Weights of a small mixture-of-experts language model, trained from scratch on English Wikipedia.
Training: a variant of SOAP for the experts, 8642 steps.
Below are experts of layer 5 (counted from 0) of a mixture-of-experts language model. Rows are named router (the router's row for the expert), up (a neuron's input weights, with its number) and show model dimensions 0-63. Each number is 128 + 24 x the weight over its row's rms, rounded and kept within 0 to 255. Numbers have three digits each.
After each expert's rows: "gets" lists some tokens that make up at least twice as much of what it gets as of all text; "mostly gets" lists some tokens that are sent to it at least half of the time. This comes from a sample of Wikipedia text that the model never trained on. Tokens count by the router's weight.

# expert 5
router:140139165141137129163112132140110159173195126099104078141145129151116150155110124114105141128114126124130124144111153094147104154142140119118139147123110108108123097144128111123113144116171168
up0:135101132142093147140147128091116159156114126067148142151132130152132164140137110112116111112105126097125137130139135098137117136155140126128173143122121147136123117164108076098135184129095126
up1:127184179143127147165095148129137111142120118139135133142128112127151168132092087120116156138154094144129145119155120160129169143114120147107139117116133107139116088127111136153129153124134107
up2:087171106129155133155079104091127162169143082119117146119100166096132122126085136086142112136138084158152129149122142109169110149140126095128138123138129135125120142125130133156119155106093162
up3:152151133159129194153148143142112136158141085152140125147144119141117202112124124172142103119115160148118131122150091151147123131108095095134120180113114139135158115115119143120169141139121160
up4:151124111156112139141140100081127110162134141119122097128130127143077143146156122126104121104135162115131114164186140112115132115145143123112138105129109144160147164134116154088152178134112151
up5:108138126109100139172113155141079152105127166143075115115148176162091154123127115138129140127107148105105143137100116129132130131185123120152132147112122129115141109137127125091110098156173108
up6:096170136113173127124107158119114112118151093160118090137162137139105099128130157098140153131139137117159118135112128089129128101153125106116137106136103139127129121103114143096116144128168101
up7:170132100141114143106102094118145137134139106134143129107117116116145146164162143167138147138144133134137094157163130137128136149137147143154130170125144145152131141126106112071110116128131149
up8:122099156109152113129131125119111099140159153163111092161138115125132156199153114143107147167098115148072083126137130166111129139147105126133139172127123138095183135149090079116140080087157120
up9:099103124143122158103156110161117144158132137126115138090128137118164165137163138149133184116158121119141146121161104152104131133125107132099110116102111115100149101101132079121147104114144131
up10:148159129158103176113132145103138119113140110154121114134091147133096123142155108132143111148153109132134141153150139146136113111160137087114150151092194135127167119102149145162134126102112127
up11:128140170144137131119133105134092075087120178149107121131120139125125113147124147118144124136146113136163175143163152100164125109108147184094154131128167114112135100182137159142151119118112148
up12:136175136097157129106141160165151190075164176134091170128111105139181121146149118159155095141136114116133124151069135120120163114165136182093135135140148121131191097121135135145116151150105136
up13:147120173147127126105130117098109075152194121125131092112107156143109157155149125132091119085126063107134117144105099146143110126121150125143100135127106134151147151150119133154115157105094122
up14:153161139135120124147146169111083168110170120135090136102141151149151133160146103138156115139196139154132122136109149090134102122144124110143115138122122121101112121171149142120114133116113164
up15:130115127151115143117132133129138122095133166144096106120149115106113161117125141133116139094121097114189092116086099081109123118136111142133123127135166107142096129128093093101151112134089136
up16:130126121149177111102114125099133162151171148126076161131117156111112140142119162089082090077126134157132113148104093128128092138172098104140118147131124161126154118149096152139101165173153162
up17:118142110135155156152186153165094085150099161104148125141116109124148118136154118096126074159122139112108131120166119137137130133119148094098159134169118150124133124171115120149124135162110131
up18:127120105134133142151147087125128180124138123106166106117132160132115095168124142073161076128137141110133161121150150125115135149157121124182147096138130113113141133171155106142153092085151074
up19:127128134147117134140155148117118096151155138094124106158081142180125114144129103135128145113146099160110154148148113088141134124144177122153103151092128145161151125147123094156123127122175110
up20:133116147162118111131088124147108167095145143106128133146163127122117103132162150108150107135097099088093103121162119117137121128158135135139100098157162123147115172092097125131117148046155106
up21:149115125103150135127127177151137140133113128144156125109109112095132160130103127122142117146138131142132132135131118138135107100132145162158169081113141116096129116122127107082116130084137111
up22:116091140118098174121118100151110111107120143119107129088133164128121166118120112143096139104164093132105150145104143109124123134122112151176128138172141143176099141107138117133090117085140173
gets: " |", " ", ",", ";", ")", "0"
mostly gets: " –;", " —", "',", " —;", ";", "\";"

# expert 12
router:154077135151163153109115110124113166163147112107165122130135137143097142116123116094092127087116138131109088099128112077123117119128102129099113132113085121091168165125157134167109102122177117
up0:140101113158151135092106140114135136128138172123157156129154122059143104115125143198114172145132117117141116131103137113125120117150111135155110120134068066086108132089149112167098103123140139
up1:163134134180118064138087118174187150161130184129148104083125084151126149111101138131142151105121174142157151098138147131076154120078132129107134153156108152141136122082118172158131169125184118
up2:100087172108165163112112127154170143096085172104132158133135104156121117115103177118166120108137140162145149103101127083099159149132122137110150148144115148094097122097161151147133159113139098
up3:108166114109121085093121153134149131069141103092146153137151103153129116102145106129146154161069118119132126113128133122098132150148136107153120107133137152147156127144114133120133164118095115
up4:159147112145116144145121142155155160093136088147143126146132112138101114140155089094138134077137126133105121113145100131122113147104110097147137129141143133124127130113148133169116130139134123
up5:167079140087153161127099120146183135129101110123157103122130140107154111166096163173073148068115135143118106108112135139133147124138115131084134111137102082136131115168130105118120102088097151
up6:120135138138140129100127112136082150143135142102105149071158122118115140157078112118094140120122102136148121129123139192108159113173097152100096131122098136097169146110129061124126087124113103
up7:113104131115134154113100164147139151113095141134178132153094105178087152106094156140100137066129130155163137113154140116165117126180134151126149140129103120122135132117121113160108142126119121
up8:130127141095115163090092089108135154133154117160153117143114115097123150139113079141155109074103117114129140126106096120121100098167158131133174143125123121101158154167141165132065171139156085
up9:147115137111138137140120088158169106075121141112156099187119119121110107178113139098164126134150109134100139125112117117115156115146146085148129151194119114136106117132119138118090136097143159
up10:110146158116117101125108103127136089126159093104158141118113108140130150139168129131164116137124125148160139124151152134108103148139122119077157176136146139102128090093157149131170136139103155
up11:121041088106101162114141097109131114080143148162130120142135079103153138128128145141172102124118148125150128163098112117115103143124148147118123150131165161088161114087122128122147110118184133
up12:145138135144129129135125121144131107105176138093159138177112127127091123153105165140141127099159134100101152128113134150118140149118092133112129145140112154125148084133131157121174146141111167
up13:120096128114133134112119118123102149149084139121133083171105154112121144144127145104147111126169086131097107171161127098107135120151089169123134163154089137109125108158127150132101172111140127
up14:141119123136149105131112103114092128181133137095107186112138104085077105103088125143151123130118153111108114102111112119088144129129142134168156133089086124132150118108120145101107155152209159
up15:115128098129139175132134111088140153121135128127112118115124154116130154124195124104130144128141119127118135135170158147112165140133145107162147129195086130123170131142126162151101098140129125
up16:108125136145141133130124169148089118143106106126120119135095106097137089138091139122117102114089136110111135124131153162133130109121136161151126123132104095088122118148126120137123153140152178
up17:121142142135083143106103084190126148190140117140120145085094153099094146125111134122099119135098106110096155119100074134108092109136165092147116121164131096106162139145136086167087131150139146
up18:112126150100147108139122121160111142174058125128128101126150142072107120142132126106098101096104137094170155141170118149139145120171106128111149139108083106135121161162143135127146150127125156
up19:114135141129156139116090103175116078098147078144128112141099103111070164126140144108144090138091136126127058115134095084129092134134143127110086152120099076152104120141136140146124163105119119
up20:154107138133148081116130136155080150129104076121112075151127138124146136141075116152109095089174096128135120143104124092089113136134133117140081121091111109140086119140122116140100129161151157
up21:138094165136128152152113116143122140089101177099137099148142087151143130157091119120147087109118122157142136088078114140107104107127116131113108106142172134072097127168142130097156117099131111
up22:110103118114197147104113166106150095141100095149135124139137115128119122113079106119130131132129165101116158099098151119120139192167134086113111170142140126143114176143128127135143136140170113
gets: ",", ".", " and", " was", " is", " to"
mostly gets: " been", " has", " is", " when", " have", " which"

# expert 9
router:165119132153125147111108131119118148126129138146112105147128152115173095139177153143142124124112095120184132148126135073151134138134154144108145134136147120122085123158145104118094130090143114
up0:165145093126109120120139132105140146100102131133168129125130093128111122150182097105096139123087146125138120110085159127118116143132117123123163144136166142108111134174145107099123142097159110
up1:124125125098133120146154135105088183118150168146099107147121145126167152175106133128085159122108158128110097118125112111182103127146110101111156137150150124107119154101147127149113134089112084
up2:113118135122107146124129120124114156085133127091129161083095149103112122140176099126145068128182136091174129139164158088093160128131129181138117116112137150113133108093124155123140091114121124
up3:146115101143136143177091139161123109137148179150130123185121122145113179163152123154082122146146158128119122117151168138129085134149124141145167134116122152100120156126143143123117119122147132
up4:118085129132129110097130106119181101061069090140142122137146145090127120089180124106140116171110128107101113104128138131097105135101129120151124114097123149117139087157122130110089120137137134
up5:155107112164154116089117129127104140149106105157083103135125161140085130152172109118138108106134120125135128128147132163117148104159121139133148142124114115119156152129222121140109088111107118
up6:146148098118094137145131123136146120111114129158126134133112116151129144172129118122100129142094089144213128180131093143129134104119127150135133143086119113133140131167084126105123120132112118
up7:138130094128143137138145123125170121141115140122123162122132114128170136139097148157127126103152117077134156140173197087138118154133120146128130152122086177115094136136103150128156152113131120
up8:133087139108101122159118139116098144092122132133113134132145139098113133127131139132191109114155089130098119138110115117101121138138148116131127131115158133182083081137119146116127100093151093
up9:120106158139108113158174115117123142151116132136123149150117121104138138095128129139099144131157144122152146157119119156134117099125107098106178154155177135134140132090085144114097078110140116
up10:136117117159143131104108105128160160152135140124099174125177131145134134148131151155088129157123103130132108118109153078150166155099148158110084105158131107082110126135151146113098123172111168
up11:149100159099129120093111114111136091159125127091147138115115157126133114191179158141125122148130181149106104194110135137099081120123115120140144148137130164149177168154141165115164124092103127
up12:153135115120152101122157086125103106109116164119108141126131154149086123147093154140092093139134121149118134136104082130087157120134132131130109168158115148136167128139149115122128146087126174
up13:139105121121139127136139164113154131142100098152175133118097101111182127165085180117108093130144128119117090141094113092106123139099149170143141114126147112147125138098092133127169163107153147
up14:116128134138143123110125129132143144144090110087064109156146140119173116174144094126125127091138121144114132174116128178166110136129122112119082165142158112131118154153139082143127101146066141
up15:155109132161137131137128152079151161130144140148097155144098127107092160138149124122105158153149135101115136107129183140161142121140108117091105109148166136125136124148117116144073101132151151
up16:099140156141123135154140166158112127122118185152165071133113147124137095112133129114142122067135120120130111118165087109150151171127138097116069100129187116051158125133145151116150136100165125
up17:143101115115122126125138110075084120134146101115105143109166120130101118136147155142126159116133102129127178155137154145147129122117147147100130146107102118105139151123126106146098107092121150
up18:161143130117095092123160144126117079112139125148114109126152157139160128117149135113079166077126165115147131201115144147155130151143110133142146189142118126141118161143127136114120139120104111
up19:101155137136177139122123118129156094140148109127148101177134162116154187104157148147111121129127126134111125119127114146126136170088141132113139113129138137166129143112133095126158085108167122
up20:189137140097162175129128125133150109143119128078125127130134127101156130166142168119120126149143140094169127122121095131128109108095093062146109124124139115158086117120164122133120119085124142
up21:143160099099158146130130137086121108096170156151137147133131140127146093162149166147140164129128147108200130140134082111128121137185153148133108116154155200145101148171107115140147105090138124
up22:158126148168128134147118133099153127124081160107098109145114141088098132122132101132093095120158106121127110136138150121131150142118187138121155099186105145160105184156151096152155159128084108
gets: " ", "20", "19", "-", "\n", "–"
mostly gets: "′", "″N", "°N", " UTC", "19", "″W"

# expert 6
router:133109129119141104148119143150107097102104109142120122136137137161044109127114104086128126145096146098125141175155113150149113141152121126125109125132108096124185115150094160088082081105157169
up0:168174103165154112077106112147120107067122147142139124080133150129113141110119093138109134076115118154142097119079106158123134127091132137114121089126135112129136126168163137149108097085182118
up1:088128108113160173101139091116127158185152168124129159144160115128128164135110120127174177124112148122117130104140138156142126111090149182122144142126135135136114162073121138104148116112078138
up2:149104133169140110127097135133101125087084167127085131130102124135119163122117079154103045122125175156125166137158112117159151119115120148162110131132106134123149140118113126124134184113107106
up3:128147148154150128160126149131160169133126126145119166114124123133112122115103133084143132132128103147143107105102118151111137148122103185173096110107100112099129093157117101098139172114110050
up4:148083120128121105134161149110176109144096128133127162126139120127110100163111132110129138129163134094144127152109109112155121134149101143080150151185143108124121126153166151120095148078103134
up5:146100137128148121125100143200169125136110142144124176131122156137134155139085148138107120095146064155116054143111108127110065083112125125120100144120117121087139145154112163124127121167111076
up6:128128136119107093115107128152122137135166162147150126138154082110138132085124132134116108108105123137134141106150117113132108114110097151102128150123121154137080113134108173071104084085131127
up7:139150119140149096159128139103138102152140176095155139125079157122115131099098138134115137121160113124147070104115140153115124130113138160159113155127117097106128154135146133101154163121171145
up8:150135159116128087128111122138132124107143112154082119122140094104169107126096144114134086093119133099098135068169115148121124138142161170130093119102129139092121130134120157138091131097136152
up9:102101148107108151070132163128117113107127131097129151118165156102106126095117135106142113088180110083145110143131136119136141121162122150144104106121177122179125122129134104096095117084164087
up10:143126145133141148114110119128111105099161123149144083096094130121116155143102134157144134120120112087053171150099138141139099130160105116131171087073131107161156128080086149098131119121125117
up11:100146154108142110091123105160126144116122150123109134132099112159098111143135157154128135128112154104094105130120141085132091117139134129137099140124141111113116162134128109106116134091117133
up12:125094138116111101071130126102117099168185119149148075084133123180097134164136186113152130101119143123106125115144106094201125125116150097097118083118113116125135156108140115126117120082140149
up13:106129099100132109173074116069141149118183154121111144164122081155126148139132113118073088129133143121120106137133139196107062148110126133127088168113100146138105093144158112127138108091128118
up14:130111187127121089147118111118134125133108128130131154160152126130138096167117113110108175114121122091141161097091154143156133133118063104112092125114101152126177111129189136100117104114157099
up15:143117130124129125177140173130154089140089149118129113104164127109108133122089150110106180157150128117141110118149137132123102130188113116169146116181124132106123133109147129116165127126111143
up16:219094105132134134160126143098091132149092128095098118136164124108164115137170101098101094095142130149138129138151094152155182155120142108146130130101148076139144100103130113104148110130127093
up17:138140103086117118148082136128122077136130097132106118112162112099136133141122162106136066099119118151130093209121150110125118105135095148090118112110143136133117159106135136119121136094081099
up18:156110132144110116151116075125152121093085128133109189102152153158093135102111133132113126128125120114111126119130133152128168146150120117090103097132115112121129149156117188080108121093128137
up19:125126151115111128118120177158150126133123111108166123114085140144111112142132097137137113116096120173115093163103157149125063124101126099125131168131164136143086143145110199109096155045161164
up20:119130135126110101144097103140179117127196144137105102118142122138147130128132131140102153116105141108164059168080083125113191127111142121092119139130145129169130126125115119114173174104110125
up21:167141135126123123142115134096158130145120108090101142126132160132112146137071067094137097084085092139123125167169153097136115165113104120131100105082108143086115157120149097113123136097105118
up22:146169158159116078134134156119139111149147097081128151107131090128109131123132109134138160159138098144102139128139165124142135123173138156131128121164090106136129142140175123088121119066118107
gets: " |\n", "\n", "|", ".\n\n", "\n\n", "=="
mostly gets: " |\n", ".\n\n", "\n\n", ")\n", "==", "==="

# expert 14
router:152158131183169090116081106155137132154119133132119149103122152119123165122133150132108156117161167074134126130177175121124115121162105102127116173107108105111097145175156110137106115113112118
up0:152126120156124119154101125080141094134142120143126122128108098169161111150110167120184145160106123112162139103140106097111125135109098128116160155108152149136155113097142093118082142129144063
up1:151153131143167116078109117121085143144105134143148095132114123152127144118098107129115120127112132142114147157136135109157121108144150123111102102091134136137115141108155130091142115153117150
up2:127119098097100159077141139113142143143162155138168117092113129137131094151113142143117109096100138163128168124106088132129164129142135125100121153144132093107070097144117130139120158134127116
up3:087106100142150131163112057088105115143149149163139143080147154131141144109096185154158097093125169109154134151147146156142141116112130129139108129106119136111160148128126149114104087142112098
up4:148151147197144123085130144138132107120119135100108100176131110110117111138159114106136078135128124078106145108108142161132135119125127147143142163199129134107065160141140169133123157147106050
up5:120100119116167125159139175134137124138099144097096096058086108126093091104105126133118173149108114096113095108117146164163125154125200127132124139134134119110136160154176129116121097126142146
up6:149119144143125127100096139122138152084172126138099121088117190130141132106101162157128138140125120104106122114090108175155158126130128158104146078075116101100101161144136086110163132128142100
up7:165110125170152147169130117134151096181126159081131140109088130111158120096103091135157109089122112057137099130149116183102099151151109115136149172148166129132120134170079124114160122118134086
up8:179138133075101089115139159097117125097145134127094125113092104165168106167111120118137159120130116105110117103157145149136172103133147164141121146094100118127094161118104106114123116101084099
up9:140108123130128139116112103112138124157179083090150109157139131143146140116107139133161163129119112143147119122173131089145154133098097090134132112124124152120133126144138128138137063129071112
up10:155161085161131129108136119139155098143142141110100150110112153150122141095123088137139123086139119090138143135121132125099119131146142111154121115083161093125157172123127130109096080128173113
up11:140167202109144096146129115143087152161117103122119136092096126140123082130115149084111145132179114122153136139112130148134113106152111164137151108078086104123140131100116131178151133125152146
up12:126109153119053164175138142094102166108117127091128122146182187090135132102141154112117158136145128134128120113152180128127121120159098109138106104149163125103123140098078097103144140130095116
up13:159141144173104073126120114079119112104116085152132117147111128155135133112138094102161098095141181089145099151120125092128144133129075141112111139132105164138118111169157118098147118117133130
up14:112147113155156087226143127129129167124126163092132144112093107143113134126106122182131149129135126119155128106180147142149141130166167146095106104171145120113153110181139142122106133129164152
up15:128107116106161162128125091104123141100137115113117137098160095170134111139106079105130117108136131156150123072112152110131138082148169097112130132147123132125112122147134168114098135129154126
up16:136154107133137131121091130149134120142132107158135085143109163154149148111080155144113100112124089144092116121039132155151087126118115137095185125112123140122138131140136103121103138154144105
up17:098133073119102094116087143142144104125144169165144128169104107126150089121132095117151099106107112156098139148125136147148153156087123128159066115112135108168108138156163134162083127131134112
up18:175105136126098128088130130133136130115140187128092101116187129132125173129141110144094112127150127119127111124132129116112067133161156142142109143136108088103147129107148135114147140114151092
up19:116145131170151133173103141094171115072155148123110120112090138127136109160112090162105129128118136099153124142172095087121092118155138132158089109092143113124148153087120113120077104140133094
up20:112141127127166120114120087122056180151099148139079126103148138142136113119139113125144126145144146144126157120117188124146107119161116129133124126083125097120113149171150104153119064139113147
up21:135160107174169149126080088126125109100096169131161134104132131133139133133125130115098139086145129102126154152102134149146097116153107132069112150114172128152128109156164096142102110115129150
up22:134119118133165143131115122125101175166108129138143104132091111116123074189115122124120148127120124152171122152137149092118115123140161164138112132149124127114103127129159087162092143139120121
gets: " (", " B", " \"", " S", " M", " P"
mostly gets: " w", " b", " sh", " l", " sp", " st"

# expert 2
router:121136143119126145182106133096095147136145132113121136102118130164139146124120177098164149103123108133118075167149124149181141132117150134108129145143096127121121112106093104117080141116119115
up0:154082139129144135118115130121142148171091136139077117146123129122131158151122132151169108102113120098135128138105139123130113131128149107091156099093147095092124147122137149126123150134097136
up1:147109134116155127128091084125127149102187113150096157127150143106126105177147109107162150151121134158125118139124101115166122150152175131099117156155155145139174103150084133088103124147132094
up2:098091091157180122132159181144137135106136127148139116120121102131083138125154156120131142104123130097128143144140113088158114169148127121131140147117138101130112134133146103105109147135158116
up3:113162157117172149121117124140097122144110124137115153128122107159124116129102146106144173149154136136154123146141171118156111135135130112176128116094152133133157138152136115123100099135106149
up4:158145125117136136127132125152099084151083148109117128122088133164123153127145125110129140159113110103116151114094122089162142147138093114118127164130104121158158074124163110121133110124149130
up5:130139126148116167163156142137131180157142141120111142134103138140097156133131110127141144115106114118081142136147132103163113130163112161189144097121087118096144115175134159139125110129116102
up6:106056098143173086140126097097153133140134109161174152126138147146098130131122140134142134117126126133134141120143119131160129156153113132097131167116117194126129137110119140117117073164158133
up7:140117113141139158159155109144127138140162116123122138144137122147116137120111150157142098182108092150127144112155161090134174168120140119157091138136115135136151069110134163116100133112129114
up8:141079180074137112139138120110154115143126101120097159158099138073087106113117105098162171117126149116103114137101119159167148137158122159130188136134093112122128133124142109114143132115091139
up9:137071181137112144137107134116107130145182134115102149163104164161119139137179115094132155120109118161112149089151115112146138114082135116128139116110160127098132134133120128117101123130155073
up10:135112124103104147176138117129104099127125199144130105164142128119173169105158087097144089140155114181142134077119131145109146110122164148150170139123137118095138146114131163139087135138122111
up11:136085117120165124122126140123136117132055103096155137120112100159147139108151143134134139135142145092102124073086110104145136148132111135121137115100129090071118139172147114148120137133134139
up12:134089081159154124100144185162096124152147135114135115079132120166130129129097169104134129161105098102148149184135142144126111135084092127141124140154133116160112130130155114112110140140120172
up13:121122127104193148142124132132162137104132108105171149121123093140157125116143141147128118122126182107137122087123126123100126073148132130119176165078119150119151134151115097124134142122115051
up14:181134131140172143147174139175109117121113145132117121139138136175172099119145160127158150139157108141150130151141102137114088125101139123094139112084123135131160134124112123138119175127102118
up15:112129112141097132104106165112102107094140143131123152132167125148110138132141153174090142127167150125136080105161135137117077091083116105133135102131091114151128125121109090124121134141154153
up16:152131130146150125109152140103082141171153087107069149132137128158097122094173174122169158127179129106105113136138129105090123146131122104155088117144112111126101108154139105102124138095135156
up17:178145116157171118115104082165117079163158158174133138143125095146154125194110136125118120165141081122107128185149132168109155114159114109117150144140148201114129149107167084135124120120112127
up18:096178124118093110128166103115120148126120165169099099189097124127145135114104147166126140108126103090138071145139126112084122157109123128166110123164101070142157146136132148120130128120136105
up19:136148122100171142143128085117091137132128080116092143149087123111108098086122162145129093148121099138151102134121112127089096136126139135140146120136144129115104140156085120140122131114140108
up20:085127141116102142147117132139091150090142129098126124112137104096114093150117082144166141114172134158124119109124173131103158155126146149130143150142145124135120141101138098139118155133120115
up21:146105148131136137107107112104148135155127131078088134133152104099125072094131179150153115137159148163137105105165159118104137088131143114110130160163102116087102174078111121143104072116098079
up22:097100125129125135129139144111135107116130142136133104146100140144102130142129160096104132132095139089151146109132099117149160114146109129135123169127142109160125122139148159135143110099158102
gets: " a", " of", "ed", " his", " with", "ing"
mostly gets: " his", " their", " made", " its", " known", " many"

# expert 3
router:166168132142123110163113127120106145187112124118106094137138119142132123163088134135126200119116121138118133125127117105162135142128167117127133155152160153104152129155114088133089135126164166
up0:118143114168167104131089120118140124101122109140145096123110143147095129079097105098115191140166137111132107136115137138101141117139155133146099120119115131113125131141078137155075119158134120
up1:149093150105156128116112126150176159155133145074176118128161152102131130094140162179119150102119136124108100117117122105168165114150173133101135131153113159139133146167134097129107148108126102
up2:142107079092163082136127137108120186145101151137124102134105113152109144108132126140142173165103173141125126130144129082147112097131150150137125119102137141168143141107093065134158117104134149
up3:136099181160117104137147121159049104117100139106111122144126153102124078148131100091121145094134083129151133111142097162115127119160120097086102128166101166128087115164130118123093096124128099
up4:120142115145119146114124141129195145143129135104093123110113120095160095131147137139121122105119088106132170079129067095156152107123135132103125168159139132133132179151164139115129133112105158
up5:153151121110165132129137136126142134099109147120121135120128139126139120124101080106121153102129135104176113125122189160149082136114131130140130142099127099120185097164133120138139123112118169
up6:132150127107162088111145115099144116086126122117130072149168138149106152120127123143132112144143103137161110132133097120151089116150154200121090121158123132111145141126125112112157130117172096
up7:140116131102175116167128123158087094140121083103078145109123154106150172157125148119109146103103176142123096127121162135138129142117153122106133132105146109125167115139148114131096101138126144
up8:148135132081164108129146112129119158129184137157135137113098103109132115167137153131159107112134139086138147146139112138131160131151153144092115123104088089105103127126090099147107106081123120
up9:122127147184124136160136125171143128135102130126109082093161124116153123105145137144161117107171108137160144137136125145136109167125181129147118112157140167138164136109114132118167100125082121
up10:089166107090129114159148121122123137111077177101130102166135141135152124137132092131128119079114091118132187143148131112105137128137105137102141117116146108158132151097148122155096118097127120
up11:144067167127124089182130149109141112137121113121094098103149146154128100113092121120158136090074120097171088132116128137169133101116134077100121108140136149133135107140138194118134143129155083
up12:137175063105099107098108176110133158101142127108123100138114133137134083132123119145143134125126127129115072136110146093119148151125153110150119121144134125146125123095112106132134135118162150
up13:174133110127105159146115128092120148106127137160116144123129126113093174061098104164166117143130119067102100142083142134143109120131125136108151108132124107128145180095146141160155155075111124
up14:141124133086124109141123087128088124110159146112129145139084081112120150135171088110091166135142129105132084144109118137101112133130173137147148133102128136075125140156112117071113081131104116
up15:138114130116105105117132135109162177106150115147093063118105106137152121125098128113155132149126167133133121131128181090142146111121141152138152122140125135122138110120091100148153133120102136
up16:151162102157119134154109103093140169142104097115115154130089156134157139130127123117133084115131128141109140143123125125121102136094087092098137081098186111083126131173117134101161140117138137
up17:161101141066115142111166154096154179118122142170149124159123107118129130131151072137089153145127098136096143151148121119137127148144166162144154164148117113070094154127169108138137135096172124
up18:153131100127148082143133135171158099124147101135145140159092117143107134137108141136144148168123134113097087149134158134152190137153095099111132138126146135150077109137139149158131139129113132
up19:123103140104144109147092102147106134131118135128105151148079138154119126153129154155137159123127115098103120125095131139116117115136169086133123166080120132114146138142114149158136149113145094
up20:123111096128149112148113141115136092129091108094133113099130090080091085111182154109153144138144156150172112150111169098157145145145130082139173137151163134116088141140098111126101137124128106
up21:129108073124085166153113139089137108133153123169124161109130139134121113154139118122112123132135128156085087199132126076163125118137166119124157139117154138134100126155134173159123121153103143
up22:115105118135122106095105139106103153129120140117125080166146122139155156133136124118148130090134099100130132162139076108128124170107140110157107149165118173117118116140125128139129119100138190
gets: " |", " ", "0", "1", "–", ";"
mostly gets: " −", " ENG", " |", " —;", " Nominated", " USA"

# expert 7
router:151162147159138116112069098107165094175150137116134107130131122132133151140097115107155139131118113099142105112157136136190155111172106110110140140095122167100128172130126097174124133128158102
up0:113115142154089144107154118133163092156159129135152147117124092129115155130133125138097169111111124139085102104140142118149115106139090125118156118140134165168125104108184117156130137079154138
up1:103087156072109136113118103115158144148157121120108102153137128159123080103119140128105121099133138107153119140099125137140092087125139116108093145105152105132147134137080111126121096146131096
up2:153099071146142106120089137085146129101135111100132136150156129159095140154140121108153110127140127134129129150173103129140123143118152117113102136148131156118117159132129168125097139096195133
up3:152079190133106110117131108112131137106133149122120130097117135104159150138136167099147113127102147155122107161121164085154101125122109086159141148152130127098113124148143130110152102135145077
up4:155138196173167141127134139124159092143121116116128155114109119149122155162119117115168090126087115092142098137115131114158145131150111119142133118174138111134072132132110145150141155125140096
up5:111139140097150129144110103135085145143170120117088156133095079096137139127123092140105158170146127167135120106129095078121137109160128140171125191116150128110122127123124111107081126119126122
up6:132111150183124140166090112127132141100113144162140119116148104131121126127103113133123132128146132125132138120097115108092088117140105143191121103144116176095125143147129152137134101119108127
up7:129092154141144138138106104153147143086161104160086162128156166147117153108115151131133125127139170174160149114127126133102122144096078123121148113082123088127128173148146129135099136130120122
up8:117115093116121132094155071110142140083119161139162127072157172153126177144112136166182131134139116118103122115122093106119163160118093148129122129135181142136102131136158143148102106127140119
up9:143142136123132115122111134136120115163130168140130137144110145189113117078110102079095143095168116121139149138138112107117152132146149097094158134140137120147174132159137181154092105117145122
up10:117090118112126088181137144113133151104124170138151114139155150163114129128078108158131089114132104125155120115091144109137111101181131155131154137147165129082107096098095106164107089116119137
up11:187141110086165083134143127109129115110152157146126129092136125110083112120101184048131113139127171088123129093186151104122103092142129133137131110130147147105130182128087123104165114110158086
up12:102139151094153156123117119153152123134072128164167118162152139100111149094143141117160136133123119161171100160080107147143164145117115155140084188123157130131143101169141098114131076140139136
up13:141139159128106126144097134155112130099162153144081172153142123116102142115151143175157164138181146127109110111161136114073159153146132159107170164120125124140125135140099124133109141105157170
up14:129140103158129117114129150125163068150106114122100100109141134134154165144118115123161137120121133121145123102153121122103110111135121139137141101125118093084158137130159106155111114132195088
up15:160122100111106125149112126116155143146088136169182115111098164123123143120080154112093087127117118130106139110185076111133144134106134173153180139178121149133126121122140141148141118105139156
up16:140142116144140109143143135119153131146102145101121139098084106122136131100130107136108122112100119126108105134115050139094083088150158175122117143127098141175145135126176119098151158127109107
up17:137125139125108114107146145164124131113134166115160133104109117076163128143132155164143096162094094122146113112175122114113137077135123109143107070109103157124130095145159144164135135124138138
up18:142153146151175108122102111176145114088096145151090119130135106126159161126089157109115127118138111109082130113171146104145105101146132123139159115121146124118143132093139166139108104132140120
up19:089157155127149124125138106125127127131077167135099134138100145119160115132155134117156111144148131161122147138096164143120088121089131109159123153103156151153143127152098116102147165081096144
up20:143098102122124129120116150162109093148089113116168073139174131139154133110112130132123173104092114147168088128130138105146138145121141130097123095131104107126178114160156168107121142143150086
up21:151127137120095117139153159139107153111128127134111133125113121095143147154108121138137128131136114167140091147105106148123118130151130125123108143130132102147161126144148115102073144138093086
up22:149131147125101147125132152099138106137176122142098111182144139155140147095127134087134071186143083096131164124169098129147146128147122162150097105105082147147152142119136111112104134117184122
gets: " the", " in", " of", "-", ":", "|"
mostly gets: " the", " during", "The", " from", " at", " within"